config = dict(
    n_experts=64,
    experts_per_token=3,
    d_shared_expert=256,
    moe_layers=[0, 1, 2, 3, 4, 5, 6, 7],
    normalize_top_k=True,
    routed_scale=1.73,
    router_cosine_scale=14.0,
    lr_router=0.000566,
    norm='rmsnorm',
    tie_word_embeddings=False,
    optimizer='cautious_adamw',
    learning_rate=0.000834,
    beta1=0.9,
    beta2=0.99,
    dataset='wikipedia_en',
)
Below are experts of layer 3 (counted from 0) of a mixture-of-experts language model. Rows are named router (the router's row for the expert), gate (a neuron's input weights, with its number), up (a neuron's input weights, with its number) and show model dimensions 192-255. Each number is 500 + 25 x the weight over its row's rms, rounded and kept within 0 to 999. Numbers have three digits each.
After each expert's rows: a language model's description of what the expert responds to; "gets" lists some tokens that make up at least twice as much of what it gets as of all text. This comes from a sample of Wikipedia text that the model never trained on. Tokens count by the router's weight.

# expert 57
router:531480497590479515479483502523494473480494504486524504504514500444472500492538499487485553477510503520463474490486530509504483519511519501510477533490494469478531486538501473482506496492491517
gate0:533474444562517492500506480459518478520517539536560528483411536526507494480494455518515505493513499469469496429486500495555498500512493504494537525484504508518488517459540575481531485482501498
up0:509466502580464477513470510518517510503485507520514504480483515569491516451450462491512487514510508482481465468488480497532493470520484520519514479522500496530523545472497539500534498517486547
What it handles: First tokens of cells in sports, election and results tables after pipes or parentheses, e.g. No., dashes, country codes, abbreviations.
gets: " (", "0", "1", " W", " —", "2"

# expert 35
router:509499510529479513494466497491503485449500517487534536474531529477524512549527494484476556443513510507503518496470528509490503504496484534492492533443524517442493469524512487496562507504481498
gate1:483491536533545498517499513512472504472500522531481556513475456503482512556498465503489533460511509486503503493482453493521480502502528539484479491490439537480494511507501489515489520497504543
up1:509478461538447496491496482516502508485527517500487502551494489512504487509529502512495540501513486491526501537509491491531472483538496529523467531505530497480477457507528480444492498555490486
What it handles: First token of a list item or table row, such as rank numbers, dashes, species epithets and position codes like FW, MF.
gets: " ", " |", "3", "4", "2", "10"

# expert 54
router:500484513561472538500499474463540511475503501521491508471477489520514468537501499466485549477505512515474516461462506507490474487471485525479498503435473509469466464536502488466485506504508514
gate0:515517509514465543493483443525441480495504493504500531454490517447518511541532497527525512489503505514495492480479495502525477562477536494479506515524529511505554484485532481446513489471486508
up0:531536509531532511521534507483513467506518453491507498509518514517505440523483515515503506525531485483507508554523484481558501510494472471515537504482514503497521474505532488484522467484489489
What it handles: Final pieces of foreign place, club and taxon names, such as -ia, -us, -burg, -ski, -abad in Göteborg or Osphronemus.
gets: "a", "i", "ia", "o", "an", "as"

# expert 20
router:515490504546465532491504475490529528474574484512495518501509479459516507486475474476500554464492558491500502505497501486497497500524478551487517554459505487473474500529498489456517487500524481
gate0:515521502539492505479518478532491522502516505499508507475468443524456445501501497508496498474478509474476522534472522517497504485506500505455502494459529525507489512486506498499495535526513481
up0:455473479460554470531478553490502473545493530509504457555492484498514538535501466543511487521522483516495504495493474511521504517496507518518519510454523493474457476525498506482480484519478457
What it handles: Title-closing " =" at the end of article headings, em dashes, hyphens, and the word "former" before a person's role, as in "former teammate".
gets: "–", " =\n\n", "c", " t", "-", "th"

# expert 22
router:497514527533503526489509495517494512513513501527517490510485510453498519532488487486512546521524539521450523451473528501530494506511499545505521466444465488464510481544533488450530478519493486
gate0:512482472527428502482495436525509550473473539503505536469456503525515485496521513465510518482518508541493476536539485524495483520510506507436485521516504501453489474475467530513490531535520492
up0:479525510536471497517483511532505489521499545452499492520461472515502527536526471501489482484505514520486476486501499497540434523500521519456517488489471507475495499460505528471452510528489449
What it handles: Opening parentheses and quotation marks before glosses, titles or codes, plus "with" after a verb or noun, such as (raised), "The Visa".
gets: " (", " \"", " with", "/", " has", " under"

# expert 25
router:489514506521493560493510487530548511476493519493504500519505526477513493523499500512460554477501546486505490474446524511486521461485494506506517517469483475479486482503516475487496499503546461
gate1:476471545503559532503539508527509500475497509534557484511499496501453505482491475533462515517516445424524481551442468571514523470526478469499538497452499527521486461507522481503507487519493483
up1:481516508539480501456469463455500530487544503477476474476474468473520530514514531482511516433503534525484479475539538481498480503500500575466517508516519510492525548490450474503489479491461534
What it handles: Time words after "the" or "his", such as first, season, year, October, plus sentence-opening adverbials like However and commas after introductory phrases.
gets: ",", " first", " season", " years", " year", " time"

# expert 10
router:519498487547489519477466495484502487493498493517487503505454507485504516543518485495457553493500519473509503500447546521530503533499485515477499490470487487451505504488457469454510485549518495
gate0:488445483526474488467542466496478487509480519503472504521512481486507513505508518570464529463536517483501508496518498480459512477485501504490485509477515505521476489554516491486521506500525506
up0:445531463489529494518499508487500475462528487510515497466510521502480495542472482451526472510458457524444510470451544523493503511500500476482501456499530521492494437505508521526499511496473479
What it handles: Periods that end a sentence, often after a number, name or closing quote, such as ". ", ").", "."; also table separators.
gets: ".", " ", ").", "\".", ".\"", " ."

# expert 0
router:504510488538446521518492502442513494505466518511501545482522523450469504540486492491490567499485496503471541494460472499517518501479469498481454526494455539440482471506501534492513492520505534
gate0:482460465516482519531488531492482478513495532485489465489498497534548516491502542509475504497469494569544515523490476478522473527535510509519513454512486463477551459525515513493516481462551459
up0:511509520527499502511499527531508501492486498509493515500486507527505505492491486504536497524496492471460479481451526515500488517508445484435485450524496515512495512505524500478505549514506507
What it handles: Infinitive "to" after verbs or nouns, plus relative pronouns and modals such as who, which, would, can, as in "used to".
gets: " to", " that", " which", " who", " would", " where"

# expert 9
router:496517490545474533544499480513537496537519500475523496513466498491491497540486510459523582468489523487502483455466508499474517486484505497474514521441490486434452517537499492510464492504552505
gate0:532479521531487493493496520518501536487489515498519504525494488494518507524517488494509503450508462485514494484476466498507552541514525517536497448515499490506493482508448543477464478495517513
up0:474489508525492534527446481522518512508488464509514487524488490506494467510441483493498499498471500452545458569493513465525481538496509485481482475496556498481474518524487454470491461513502502
What it handles: Periods, semicolons, dashes and quote-closing marks ending a clause in prose before a new sentence, e.g. "activities.", "refineries;", ".".
gets: ".", ",", ";", "\".", ").", ".\""

# expert 26
router:486518461571488529490473493531463514495506510490502512498483507473502473578533502509499570450478502499467524512453503530506499522487494529446482533453477446480476488537479487471485483468511503
gate0:503540530483532482461535513513512505505508538518445533511498499569491488506497523473529560511492492498500484511502513452455520468424507507521510568469492536500481491457465492540534503496515490
up0:481518487498476527534507512566508524508547454533478536463488504480516538473492534499478500550456547506469472512537506480482484482474508519494510502477489512544454517512518465465515498530508485
What it handles: Prepositions after a noun that link it to a following noun phrase, mostly "of" and also for, between, among, as in "on behalf of", "support of".
gets: " of", " for", " in", " to", " with", " from"